From a checkpoint of a small mixture-of-experts model trained on Wikipedia.
Size: 9 layers, width 224, vocabulary 10257, 56M parameters.
Experts: 64 experts in each of 9 layers, 128 SwiGLU neurons an expert, 2 picks a token, a sigmoid router.
Training: a variant of Adam for the experts, 302M tokens, 4710 steps.
Below are experts of layer 4 (counted from 0) of a mixture-of-experts language model. Rows are named router (the router's row for the expert), gate (a neuron's input weights, with its number), up (a neuron's input weights, with its number) and show model dimensions 0-223. Each number is 500 + 25 x the weight over its row's rms, rounded and kept within 0 to 999. Numbers have three digits each.
After each expert's rows: "mostly gets" lists some tokens that are sent to it at least half of the time; "comes after" lists some tokens at least twice as common just before its tokens as in all text. This comes from a sample of Wikipedia text that the model never trained on. Tokens count by the router's weight.

# expert 7
router:528513481522493544485524466505490485518565527523531502485444451494516529550508515526489490513483485525529535506489489465504495532509528513551514505524519445458524521500508517510496494516471520511467503492486491452523494529496510521518505533515492509491490488551489463488454526500520499481510541551506497480553520483479484515511510467503526500508514548505507453485463497545532496491515486492473525497546495547465480531460507497533465459518482482485475482481476546533521524501510489477485506505530506507489516529463532553490564482473511519476505516464512485497537498494471492518449509465506476472496476508472440481517507510472512503500548480504495484514489457475496504462472
gate0:520482468531453545515510474477490503508524497502467531476519507478491508523531484509485544534470516485516538483492482503517529512517529517517477498516516489489492497493539510497528487505457467506490517461470463486501528559476505482499507522526546502515458448502519473470437482511514528462526480546499516488516494488496527494526493477478484471515507498505491473472478506551500521484479467476517505473533537571489488526488457435522498531556540467509501481478466520551466522512446510497478511511476474485547520514486512513534521456519553498479508481475482456485516486495514514511470503518498493500498498510476472501478506449498498536496485491435482516490514459464523497506486
up0:471504497454499461488488533508506480508495516520489508491483519502479501466465476486475463442488517489486488499500484545512504475483501493471492487535475511487504488483486485511487493473513494508539471510525540511536482474503532470512509507495481474492539532489511499509548528522456465521491475480506520492462510534495450521490507497534489494557474469473517522533497484479486518525495505496474526519507515413495551454513539585506495458446444532498511494493518463515477468525523463503478498527483512513492453478485470476466478477537507467512483502507501496540500511505470461495520469480500515493477477506522544506480433510515533506522478491523534448490518530510528500491531
mostly gets: "characters ", "Runn", "causing ", "suffered ", "white ", "spent "
comes after: "the ", "and ", "a ", "The ", "with ", "are "

# expert 35
router:537522462505503515455515465496477474513515526519520499490476446482497519519520507496512476497479526517496529490498506463491507506522513554513503545538499471466492521485530512500502516530481520521474513479498483479510515506506502520509514505514514500475505512555474452515464502482493537477516538575505493497548510504489481477517491451511508504487507538501500472487474477539517489483505499483479528522534489521466497529479511483515474487500506463479485495485497525521503498547529481468494515542531486510502498549414483568506536482492542521496512538440477506518546517496492488521479510503482479485534495505445444522544520534486496537504558492505489491500492451483488497428513
gate0:566543508529507459477505473516503519496494460483551476518529522475490470501535517506520525502495483487496515487503467535533453498504478544551502494524518511511479542551528506458491523505493489517476536492497532481508506484490450540526494535471525488499539516503497490536475505573511465511489509522490491525509499533549502493508501458500496514540532502501499555504467481479465502474495523484510481530543478517463523498487490484500470498489468517494485496520486504470524435535466497463545515527506517508553441495530481492489472490517476531498530492482504509508470509553454493487531485525540464494481490474505481481478522530498495478480501493560482514508492458483526507497472
up0:500507465482537509476451527516509495516450476505495463530546486486454488502445489474497509520502486510485531549496534547494521484510518523504568486494518513522481543488487552532532481499511529556485477491459543470494500503509474489520503522474529515498519544519530548529462517494511510524504502509502527520472466455469487521501492494476461509475509531523484523516477474486523492441495510488512504510549479477469526481497476485506481480508496522543534516505486481524487498549529476459516496566443448495489471519520462536513495500510501494513459488494498499508469491506455514518492501474494505490504459515471477492504460471530506513512466500501469504496450518530452508514491
mostly gets: "sn", "sun", "iron ", "aer", "whe", "boat "
comes after: "and ", ", ", "a ", "of ", "in ", "with "

# expert 39
router:515519491482509534484519487532507478525518523538483482517490522475487515550501486492531478476473559494532545494495489485499500493514520486507507478513478460449512551473521499474477508474484541553486496490476497447476483502507516476500485512494522451511538511499512465520497517489508522527499463506520497497540559491455478511482488486489493509495493517462446513492522478513488471516478517456489539479535500504449505505472520478478524507518485492511523525482499531485448494524488519492453444503523509517488496509468531486483513475513541500500441490486462434522523489482524461521470522451527461509548528520464535510530518505487486502518521480492484465501559482467531468475474
gate0:505526495458518519510486511510554503483518507483543533491477505470489497483445494486515549528505502487504521483510471510483502528526477483477471514509532502502489458497479484510514546466521476537519523491500497497467510492488495498538494515506482496464489528486497444546541482515460536507504511448513520519511522518477497533548503501460526513515500562502493479541511503527463468489479495509481485520540548492472494495464481483471502462487501463508495489463501510534472500511543440478482463478491460513525525494432501521457493485528519507473496518485502522475476518484487497532498475483495473487521538570536484490534467503520482478488497495438494504487479474501556516458551
up0:490505529476502540558483535483550511491507513453520536507508517463448494533440492487479567503509509497466511508514520510492518498503454496457529505476519482501466495494486527503552487482558526532513524497466500511496516515511495514546513502493477496477501562493528454534515509526464513492497499482486496517490519496498535508543490471492435510516511516507484509498518471475429494455476467529514476501558542471466520520488504522471547486447487486477487520497527480501480451513539496536487488504490476517504469499470490524461481503482515485555478482483507503503473507525501486482510482482471496501510520530557515510506518500496509486471484479496493462509554494505550499513514
mostly gets: "police ", "returning ", "Lak", "conduc", "DF ", "soldi"
comes after: ".", "was ", "ad", ",", "in", "|"

# expert 24
router:546512488512495553477520443532523518533498534548491513461488452494475537518501477515515549492486496530490514464496478524488462483525498502548494461535505475495482506524511472518481507463491516526487504481502503482522498517553515530490479485509496513527515508551525456536528489502556480506511513505518517485501509533498525512521492455505541500501502527521474462483480466523511480492504497482471564500499520533502460495454496452502476450490506493484477480469467512523506516519532464501517480517545493527521510521444493543530559441485527487486493518474530509502530490522493504527454518463516474484520470494493470494489495510479497512507569464505518485501494459497509482462501
gate0:487512473468488513467527482503542511525460518493493485554452493495482475458476507475490508505520555474514497462494495445478490522507484499491523511513521433504522520485506513494463486478514513493451524506510511550504502529476480549478514523530513507482530463519462519520519498513499516492481498458509488461488514509482491497507538477488532517433488503466492498482512503496550503532508494502484457498520523515498558466493540507444524440487498447511420472505505507508478475499518513537488550491521536510468469500517502529463488530505499460500513495511478461527551478500495509530492481487539488494485491466497506491501518457484490542536521493492512463483514499501495497493559
up0:442500491476472501504484497472518467501507493499481531470537487489524470496525472447477525512469565459500471492518478512500522499458542517497464535485503501478553480485515488486473488512499493520454520479496479547546509506516492527554499518483492470486519499462495516499440495467501511442509556457509495507509507499527493538518489482501514468504496517473506519441489482484505456457455497515504508509539470464481521494506506542491457497509503511496568501514476516501479509512515469509473487472483517511515532469488494508494543511548484525478490560490497508488458506480529500475540507541489518531500452485528492471503481494480475461470472514451526475505524500507484540505508
mostly gets: "genus ", "seud", "cess ", "MPC ", "hyth", "cm "
comes after: "p", "r", "P", "R", "am", "op"

# expert 37
router:503494504505475541473538462542521500503496539547494534464469508460510477540520510504496487490502489515490502484481477513488473490509506498505460442540491479504495496472493460533453531485452507489483534523516469495514475525534538482522490501489484502472535466540515497508484467492509508495540492547557475453523518535483468526494496462477519530479499531468505491465498500520533486495515475495496495468564536517502481507469505470478517484488491462483467502458486499492463502490549481490489449516511470546498489534468487507492534467476515476469497483461510466536539518481477511488502506470525467514578486531488494533483523497487511503533542475487503495466511480514493460461513
gate0:513503477460509491495521511520500508473487520503442495500460481526519491495565481490485498504477467526501494450474489501536478540537485531490500386543474474491500538480515466506488488473468494516483534532491514473553470475506492534504469481456485504441522484500484511510481494482505518527534477517534480483524498486522502506448541476473490465488496509478470498468489491505517490494527461522486499429516475496458507489528504514500481521528500462499483499480494488502489522515535442481514497504511468536484511534477494490464482497436509478520513519492531464504521497484495488492479495475495481526506503487492483491481495526512490494489520488460534464540490453496546538453524
up0:500471494518450499547490535523526538519505523516442507519501516477492486510495537491487542559509531467512462507467502580478515486483515478480518536538491483481477525515478530464512482520501499505502466511511495528509521524490492512471519478543501549530499426462524531489493499506512464467493513464464508521484481508540540466519484482510498473485463533520554520519496467522505527472558519480502503484511516514503505485512495500489464507533513482504502496542487462486490511458468444515497503566518463511488492497505498463507464491454537491518481451508513522457501484517515482511486523519512497489508483500477483510509521507481523471488509471448487495492503505455440500491525
mostly gets: "Votes ", "Num", "Preceded ", "Registered ", "cess", "Tem"
comes after: "- ", "\n", "==", "List ", "also", "Sub"

# expert 50
router:491476467493521513477523495524475510495525524503472487505479462464492523519532526498456492502471503510501513512500458476495479479501469491492470506502467491470491509476514500514453505527499538536480487504500492472503477533512502507493504506527525519447501481562495473530480509480475511531539510532505480471579530522434454460482536489508515503510502523468477479501485502492493467542505521474498532468517510512469507507478498470487462490506491446479476515508497484542499485512503467479507508450547486504513502530482476540469512501477506472519508501479494466504508526476530460498514500501485480494520519494501476503539510502478496503479548498496503521466487460482514539363537
gate0:512459493508497476523524506488499451511524475491545478465537517513520510501529493539447509506488511495527464547510522497461498522516517503471511510504456503462460503474482543500516482492506500512522488477504496500486503498508489537455482446479551530441494437533480467520497524530475468522465526494480491515513568477504468497455493464539471464520499514485486462537531522495527516512496529529537489507492520510454495485480541491512485453501536536544496510494502492507451502518484480492513473480513469509563486506495496519500485533505515493524459490528491521491454484498474503517513523489482517502498502496507454529459498478489494492451495522493521538491504535480465551470544
up0:495508495532495531518551500513533547500496508505533525435501512522482493453532494526519466491478503529543479480498480495492511516480514497503487507531520549500494495497536497509502448503504526484525487536480498494501521529482516486467509496517465550545490480492516540487491489492546534545481552529513475476526483548530520536454496518516502518491528526466514498527555544510517519505527510501462504510529488472517528506531513509476498414475532484539481485460534492469521505501510511514475468499546487492498538516475542492515491515515484494487532467423498472529512470488475450528482461502476462477497495506480523517444489471490480518484502485482494495515494488534488501496502
mostly gets: "civil", "others", "accommod", "months", "past", "follow"
comes after: "to ", "a ", "in ", "the ", "of ", "an "

# expert 20
router:533507507479500499472532448526471485520498521547492484465437469452489495527490499512507507484509504520527521467495520476515466462514497518550487501518502467440496496504521480536491475480466505516499527463520517445545477503537496492529504494510505515518512502528501464508506509484492529543528497534520506530500528518502447504500523490497517490497503559462504507459475518534508462543513485491472563477521518540480512496470515473464487475535534484498470490447501511517485501535492490511506439491519504483498494516435510524496515494502545490468473491439485462483498516496509471540501520447477457515542496530459491501499506501511524498492529460496493516500542502491464480479473
gate1:507527490533510517542476529475524488507487486533467501467486496544490502554517457478515500471550541546524494512488497482445485499523475506525483495484489500474489535483508486508491485498493502472541531510474518505522470487513463503452470512489550503486466503486497580480493455521519502531469501488498458475506494480488533497471455534503516510490491500520477488477514472481492458478502495509462509481488456550510460538476473519511456538521441483474473488561521522500519483487500514511514469460503549443508542494520478529487487508491498511508538483495491522490466491488489541499468458487467540514484463482525508495493446531464477484476473523507480480516518484496487484493478
up1:534487498497502498485531464501472467515484494480494455489457464481506501493513515497499529539502526484511463503499541485501489468472535534534448510473509467472493500509504487524527510465448491509492499463505530452538509481515498508509473441491492493496470477515489506509525482459506504500491507505505490537462519504509468501507476484509530493473515523464531532466505458570521485524505501487474512482491507533496521525501519488463474517537462512525441474523489481514479500529506519499500488480520462458517470503475479523466480502479557500521500512453510480502523506496498494562521519459514479520498506526461487508432473519472512494445490481486477528490529550483416478509464
mostly gets: "Gls", "Pld ", "Billboard", "disambiguation", "Candidate ", "Remi"
comes after: "(", "200", "[", "201", "199", "1"

# expert 31
router:506528473504501498450530524514536488543513498522481474494475454494504545535525477528510549476476503513535537487508479516462485467471506518557491454483491440506453526509515460518464489462502507554451499469468497487508506500533498477505488492513510501507489500504519461535509470460564502521500522519540480477515506542482487507503484480523513453507495556480453416486499496526541495489510490462468511497485500500511535506468513480506474505506495491478494486473465537503500547497517473492495507523544495503511551554461509504489544480503529462471520514487487529526486472518515470514459537456485493510516491477481480513493508522480502527511499470507524501525498503522492486468504
gate1:496512484506510477489506509532515454495478494480483531493470483510500522477527513509521487509496497526497502500503446502488553520481515485514490462468507482515477564494465510491503452500521506538461499507496493535544519499497490476463488493499498538454487472529452441475482545526502520499484494513472495463498496530462529496454492531524483481550465508500511475525517452513505483515495510490481488482488460519520545488542473546526488518480466516504529481441494487485522539479532493527508500534460451508465535503475520502523505518529458476492505495536500550483547502530491492527489531478442524497528484558535483487494481535515481516539474533471487488473517539504498536494502
up1:476507536536494484474530543498459516518565459502579513466489523474478482501498475491487499512502480546449453532487510493474479497506451546514506502510496491474523526492515496494528541479523571480519489467483506533519505495484501496516503500484515528445514515470489465471491488557489521508466477512505494474513528472509522497452531503502498501511519497500496526466483486525515503532510488503528472512475505487484512474496518456527488528528480521516500473486493533497522537485504533505504502524567516493504459512519486448471526500488509472476513472509536513502489482521516522514487445456518500578478505495555531503520502489524492507491469492532502520540526491493516442533495
mostly gets: "idd", "ould", "ellow ", "oug", "itch", "ollow "
comes after: "B", "P", "K", "M", "G", "T"

# expert 44
router:538494463488504501475507458544519497489483571539490512507483476476438519501516492482527476509464542493537521517472509497518474490532541520491493502523512462491529493519488483516491544508485495506459529520511478473505500505528532498519502521509499490477512518550483481497494517463501505482493472522533514495538509550468459515518501525473524512518498514472491482492533484577543518482482468451494540518542531554495500499478506463479516437517476478521499517490503521486491528521507504494496479514508504535504526548461522483469543486496481476491483510449490484484499499484489463506476490474486485504544517506474495507493539514478502502523577485488455454489519495487516499424506
gate1:503523487468499504535528477504503472454495523492520489463505483522478530481477509475521508488481507541492498502470517444521493521500480546509457459556517535489513493525500502544496510493499449529487541447500475521537489470516504524511495497504487544497492518501521516462457512474449498510491518481508498474511503496482492431494511510474501523523444488519472476488432449482464520479504477493488503456513518483486538479549484469525506496486494495492492495526498485533512526496536479529508510522507514539466522498482488563518520515503539448478510561461531492483486536504530542494513529515529505542528503489531441499476534544511502511529487513500537473490520491520507485490499
up1:484469470480490494494478491468503518510486522508494549531503510473528484505504465534453476517506528510530511516497506500488544521520501516548470472466484521519512492548474526472484522497499504458467475492479508560536500499503501496495522491481520493437509488497451478516524466516480499499480465544500495528496495480468507549531557504489521497459467478479455514490512482491499481511482495530493483534540504477481525494497488510476510548506513539482459487506454514496493495507525493510497466511519552483478484517537522484510477543491462520515505537489521475498495531458511530450548530508509492477430518499489491487534490498571506462466487493525489557483527564506506477512476
mostly gets: "Mount ", "Justin ", "Written ", "Charlie ", "Airport ", "Jimmy "
comes after: "\n\n", "- ", "=", "\n", ": ", "= "

# expert 22
router:514489483491474521481505466550487486504516548535525491459449467480511506530499483531491483489464502521536522495472490497497485490512517491511491492552516467444484491514509478535491510499504520518497504509518485505550489532517512494524450517514541521471492496517505492501480484514517519533517521529535480484527555536466453476551517470495496541516495523485472468479471482508499516512509512468467525463540461508479483488488519495512509437495481448516498532476521542503509483476507507469508477519517471504466471492442541529488512500509518482481455479444502478515479506480499493522490498485477498511512516548499494500489507503488526470504572471482484474484527466481523472403504
gate0:512498518464497466498483494527483490498534504516486494487486468463465498537485494505495435499471482518508493503466506433487503495470517533480559508500493494505504508547528518510473528516489516515525497475479514539527523518478504471498500483545520512457484533468541503504461477513467525499530484492483536471517538511554526455502555490501513522473478519496437493467541460525509527503495529458455478537539505542491436486456502461522496489506532526497488527491515513473524532503505538480509503481516553510457482489478500495476518512500462522465523503501502553512509486490500479559517440511498523444498511519493489519504501511492513502507521471506475469531520474506505483485481
up0:474505501508462540482526455503536473547483502507506531494481514478509496461471495487486520491504490514487533497543505505495510497501517485514414470529506559470515480478472500542485497475476482518512539524500524499495509492498518514524500495471490463526481494548493484520497518479521521487547472546523510550518489572455498530485495503484509465512520511462487518559483512482505491501499501531490518523490501514521512481511495497471496524490496496500453494499512483522488540513504487537529492557526504452517535530500516545494495537498510460484542538442497457490468506458518537471488473507538506520544537496511522481502499519519463515493467504501519529452518518519457523509444
mostly gets: "Phylum", "Species ", "Type", "FW ", "Representing ", "Pos "
comes after: "| ", "\n", "\n\n", "- ", "==", "|"

# expert 60
router:468480508513491517443516518511501492523485543518491496524466471492509542520514509521513465466457477497513524513479498502520484465485510486521484507501480429456494482489522486507446469472468495558467490473483475493525448479514492488488471529495499494500508507530518492516494484478483498546528498509505483456546538541489432505483487473496511511521475534447509433513496486495521488498471502468495490472478475511504541489480505511491528498511494455529476487494493480502491537501497485501459522508520494473513532538488532478477506489509509514477452497502496478537501489535498444489470493475478462540525516506456477499547515551512516495472501462453518494482572474517472472468478
gate1:469515495511535492524503481462518440503479494529484480504524489509488539452495514518465505519489466490464488536440507522516514480458499510517477473537511473525471502470508521521516509488499498518457495517496501524487499501543543454491494490516497546478434570555480542509494467521470500511547460499473459530489534505525466530485522533485493493510462455498540464516511496473500511548487548486524443455449519503550497463483521499490504515527517492465498508566454493511514493479508476496495475517533536488510470507505523488472483529499500503499504476517471516489511503552501500519476492521521530511518493505474549488519489538499510494468516517516502491510501512490494507460503
up1:503509509441470486485439539524508505495508495463540541544534512479528491509521516498436541488519495472497473510512460483515500550497521527415500488494509520460496482525493544473478517533482480504542502479497508488522522476499481528519492490488540505507502482475480511515509467530522490515523499484489452468521500515507493473487517499537545490493505516510514515500530527509505480529499497481486483515532474496503500522548489498524486486450468528481489489494532500488485463520442528478505504512538470500476472500469503510505481441506483525523501519494503476483472501493466518534530454464574482520490534471470449498518523511480528464479471530466515522536495528530542529500501
mostly gets: "imb", "Orle", "UN ", "Saint ", "tt", "São "
comes after: "H", "J", "Ch", "Sh", "L", "U"

# expert 47
router:512533481517516529490533497524493482518523484517485484491427474488489507536514513490471486515482495516516528516493489463499478487514492513520516465588481466452507484456535482519505486494461492527502514475515512515507437517519492477484487503497513550534521469528527458495482503494540532527526458522533514499548519499506458493513500484461509471533492525518499483468509515481530477562471499507495513462510486511453491504483506515475491460493490475513446481487488496518521500492554465489531463486512526544492502546512526538458563499460509477480490472477516493517527478503475455497501483453462500513506510474499528482497492521480496521497541498506516514492516475493527502428510
gate0:483515476529459485499521455496449472499489522524539504478495523489527466512517484541501486499470462505483526455477475500488513491467526515456550505483479465485519491538541512502476473506512486503438502556486519536495558481501500483499510476492474514504533496534481505526464498469479514539542496508491502485514503483499518490580501493522512509514505505526488493518493493512478553491496548510492530474504479522473534484530524495481473467476488476478482494496458518469464515502495473504545488498496482522475501476474498524488472524461490449529495531506502454505478481493526455485478503508514460507507516492433549507511544497514502476542490516527524539484488517495544486424500
up0:484559502517466492503481519564518516485503471509548480476479493514519499518494497542508484511474510480524522465475513421469513515486521488500508503511494478475490498549510518488486468513522506545487473521535502531573525482500482505479502508475482512470450505496506531484505490482528484522516501500498507506493492514448534509513538501486502473479479477551490511507463503489477480499482473498523519481482471514462545468531492449447531485493515525493484508502461511489536508526511512541529474524504567494516544473481479544488512536467510478543501453523529463485483530532499508505481474485509482468509528477464537507501480502531533488550460527502504540490514528532530474482473
mostly gets: "latter ", "Meanwhile", "Both ", "before ", "contr", "months"
comes after: "the ", "The ", "first ", "second ", "final ", "his "

# expert 33
router:477494451480491499462523528509517475512531519538490489498476459494454516525534485549532528488479491513534514527482464486490477492505499527511519433484481466457443515479527476513497509494504526558452506482496513485506492505528505466498498482501517527500477498528510467559526476456540487495506492529546489467511520548494476510479458460513533480510507528488456438467485485508542464509510514490494505501497479480525499530487511495510474522504510505494460471484494517498463530510515457490484497525542477523512517576464495490458517494511528490504532512483477497533495506532499497536494534466458503498537476472495500557495515527472473501523482476492524504507543504521493482456513
gate1:480462468488488474510485524483496494498463473504504479474518447493517496519517520531535495456513498455542475524504526522506473509545494517483529509474475512490476493502451458479522519451480500483515475529473472566516533512492525512430448477520474498473497490467527521494500490479499489495492492515547528508477473492515504517550493457466538498440515519515495488540483513483481519519505502491477492504496511538452475502527507499490507470467448500533462471550513488497494501527527444513446506509485501517506468498504546519487494496504522519506497469472509504459528480487514526524531526522513485520466410482494493512506499479502504443505482471470509474511502501520480480525488
up1:470548454500485517503468493526476499491467500543507522524496500563516456461491481499533525500460528539518473501537514516506475564487476524494476543518504520474518522500473488478517511521486492530531480536495493508510549489519510513508502502501489477454481485571486475490507531489528540474463535466515498498496502515522511498502477502478549547536473496524538452537446491533519491514525462496498507517510514468487499443498527486503493522518503572507480500506547528486529505497542470497498497522490508495541495529469502490551561497499515484489485522496457575500483482482511496504509490468525516515519480505499497469513517476517517471472528480527491468473502524495507528487489
mostly gets: "Pld ", "iddle", "ishop", "emet", "″", "St "
comes after: "F", "B", "S", "C", "D", "St"

# expert 41
router:508483475507469509490526471487490500498550519575516524487463496471491507508501489483502518498501475505511537486476476471493502487517482488508451499544493453462484519457533496502484503484486528487480539511530498447449522515518545492499508514524503514522508498485511449496512508487486526508533472520542495451504507512481494487487479456468531502492492541476530479490501509510543470515519486496486538478543494491472449526461573478473467435530505432504502504483459503513505496533532487519493486503577462527509505515495499503468524469510482460495487518496504440491539494493484489501501521465494498502542486488505491538526527496490498529527537508481467502477529464488507488453490
gate1:477482475486478517514495501515475504500522519520450511489520435518484498520503515509468509505509552518552528480483485504497467555507488502508505477545442485495448515509509523471469461523510466487500530507524502502452511498487539509515504517540524534508501507486545493463523514487490487507505498501524531479525468512469503485497468500478489475451488543507469490483466521512474509528552508481522465494514488496500472501482545499511449454489493468466459499529491520500500485540489482464512486507483476511488517520506523534532502464456553495486535505529505463486483529472518518510515511521498556446470489497513516476466536484434502445494518510519477463504506434497485533485485
up1:486487518500521519508503513504491524468527533502508516451483457555486511516460531501483492494507496552578519506479496565503484514488482494496498493527447513481448525483522512462513497522498485476515517519538494454460507548479532518521496490558535522493510505490500483468511504458493499500494478484547458466500492520472492470481497496506496467446470538482514513531536512548528519510528507478553466508524481490531507515487512505524479468509476478489475512550470487485520501537490451466506489483537468501473553496518487510504498476493527483510510484510543499519496525502528488538471480538454503469506479487544523512450515467516496496527498503492518498500468452517487535476478
mostly gets: "\n", "\n    ", "\n  ", "excep", "\n      ", "attrac"
comes after: "|", ")", "===", ".", "==", ";"

# expert 30
router:468496468485496476466522466508505492495551537534534471506457467488447553537485462515532508526487513484540535506474485470517457493530502492526493460527481444461491510487519507488457499514469493531470507497534504503518506532512504491469475508518493539508506497525549476500485487498468495506501477511527493514520532531469440481489467475469534497509510525480481469472479483517517489521477525472472523498483450521522473522501529495464475475488515481496458490507507541518477505502521491509491461484533522466474513545455474523491512486537507455476483478502526504491504508492511454554465510463459485503552490536495522513512516548485474466506519484490500469480526470497492498460552
gate0:562515526482504476502481503495512512496511521508521503480491511486506523482500499527477511501509537509504516494461515505479461527536492527442513538504438479528478503483533532484498494512499476502522479520496471502488513523481503525497466486470484535531568513516449499524510486506511510483521508522508519511457504524476479560525468473490504507482474520505508505485484503496510560479526492494510473478535507499474493503507505477491493473492445478486506493484494515508538485524436514464463502497502468521511411518481511511514520477492478497511515447524434541501483510474486484517475503510466516544494493567498512511490513484451523476472514513505446499517518536408505482491535
up0:523512522463533463505517457482469490466478464492477524553481477480476464490553522499439503489492518448480523493469481488534468506505482518512533511513472466493502536500501495461477507542479491472498517527535476528477558512505489478501506522515529519447541484478474499520529492501534487517509521439489487537529508502443498511537518508492533529479470483531497538521476525490496494478519497492497509511495509535509548497469517452505492500487525498522516520505480504490498488506435505477520511480491505515491508495551511522482468477477513490460532470526444538516467477490545482460524510521528542503514489504487514482501453472468508484498565495507528516502500511479515469475546
mostly gets: "Meanwhile", "Additionally", "At ", "From ", "During ", "he "
comes after: ", ", "In ", "\n\n", ". ", "On ", "\n"

# expert 0
router:483467504490512507491514472532496514481500549539528530515454431459508538548492508467490486512433500510532525472465520502516503486495526507520512526491522492490516474512510486530494541517470507522468509515508498482505489494534536490505492525502520508469503545527473441501501485481463501507486485542512474520533533534479454468475510501481558501495524518493486508484518504548529463501495500458475501496546498504519516508480508474508498483526490491527485468457488498510520524562519505514466468511570512489456509544477490493442496462498495488478480479431484474499502490480515462521497513494501501473527521539456486481529507504518511521519529461461486475507514493476511499438481
gate1:488476553516509496436504518517498514501473482511506485535485516517516480465477486519515536517456531513506502421522540514519494467530481525539494510501479518488545542495481518530483450499491516543490521523463488485477530507479492501492475454522448446486500528525467451450492519468493493500482524512504482518535470529503503473502459527519470496492518519501472512470510542542484481524502486530535506493443459553507501508530498530470515522479485506513480493505544530475491478550489475491485530476463533489480472541536486515504488486537470466505445507465525531504510486494467472509490518491535481486510500480509498472483505520505509532514479489504525494481466516525511543484530
up1:514497513473473546448545516526525539497504485467485537498486479489506501533489516517543492501472503498505515484531513485505506466477506522477539505498533488478500530456523506512453515522511500526512544516462483532467495491529498500503499505557498460467542523477445514458480478462474471498487475526510443486548497516477513481492492523533501522510506509505503495509525530532475535475467452504503480533531491557473533526498505472492510512453494502511499497478522553483473475544521474489437561477520524495517493519521490511477502425522481459492550525518514508492522487484464476510491536502542493528514463488509519514515532525491515498536493496472476476523482509499517518506485
mostly gets: "million ", "million", "billion ", "www", "exper", "N "
comes after: ".", "°", ",", "″", "\\", ") "

# expert 61
router:491478474499486543457494501550512538519535524496505481486451451480516529506500481490464523488455503516537550498481448509498487510484531487517483482496477457467517497509497472477486504501482494531487513502490514479522495499509530491526525503505535496480500501538456453486490469483518503504510513523518430501518528528499475523495542495544517485501525504506452477461516489496525491481548497452478535466530474509511490516467503508513502474488486492517507512444493529506500499486498471497505481514515490523471497520476543526466502461519488511476447508399504469485540492515479479516485497491523458462536492513438476512504502500496488521496490459477511484515482475508541514419503
gate0:515453518534476510514480516472472534497492505497528517471491493491532509498480491512463467498462458536512498456540486504496496481531473526493453491515539493444481534516507558495479503535516556494500532489518510495492484491524508518453538532507509471565485480533495535459512486510470494503516519484523456517534503490493500509510546555507507541513477517466499524457513514493433504486521477482505526476489530524510491528504519501504515527445462486476490504477509487452515495496460471541525511480502493501506508531541494521510440541522482488535495572444507502501527508487468494502525480511468507501502497509483519513538505518532459466448490505487480520485499487471495507479501
up0:539519484504486507428504530508527485481519493497511517467480486540527518511457489515479481501492535490525535490495539507515502503496492523510469482510485473485549530517528496474528513499513463515456476517477536452485500529480463557501437522541477504470477483481495533495481476470475478459498529489515489517503491501527528514523494521500507494518513493522561532465521495558487497470523537450501509501468517512478529525473536497474538520487527475519550486471504533482506486475522471506494483493520480520474508512526496517496537466477476500501475492418456464538479542528496479497498508483497485461508481453497483542513520505461507491503503511483494480509496501456458458487460
mostly gets: "%; ", "lb ", "population ", "household ", "votes ", "(−"
comes after: "| ", "% ", ".", " ", "; ", "0 "

# expert 9
router:522465501510470541461469488529512529482517533493524511485494470502495528547513483516496505511483531507515544475470463475483452486503549474527474496510500439479476498498497483489470484495483517523489509495521507498514517502552541521519496509505504498462521517540471461491521497483498482481513502494533452500523533539471463529482533460518553500500502504491483497469511508489490478481532520500447506465517484511480487523436507475511487461498469484522498501479495522531488558514517467531500503524562493520506499556449519506469520498506478512471475477462505450486521484486506479507485505488529494473522472500435481508491497491487510529500535445465477492480532465498549517450543
gate0:486486450512494489524522482466493476462491484521507534437513505496501516529490531529519454493484503539512512503503489503470460470528526470517485501526505478518510557512480502501500479554442494495513517527515493523520487467547539494494465540505500474505489515551492471437524471497507475504476520503506475504442504536514498522484497538499490514501508485502523513471480484523507479484535506503470510511525459483477443456513528537511500546521468479516488515468526511491471516536519482478545491538503545495480554536527499466501501512514441477464496503511522461486474482501461523427498456484509513512484470487506520466492495499455525492493542493518489490535527488523526494507514
up0:517515535520531520493489538485468502525520510502477466460473527481539484489516510464498536505548490521498473501481494511538531506501474536481470499453515497471523454474485508530518443524535495510491518496473471500492499564495477477467470450494489527494510454496517506494467485487507493488500488526478503499498535483529485503517479507498524526486507500521541528492519522526512453503479497495454512524490510541475504569510506509487491529512503540520491453488511499533461510503511486489508458515473456420480517484499431505488524472552509503483499503511540511509489511500553489486479430462500481511488519513523513476489500445492492507512454492527480466513512521498441486522530
mostly gets: "Population ", "income ", "Conservative ", "Density", "population ", "median "
comes after: "| ", "% ", " ", "\n", ",", "0"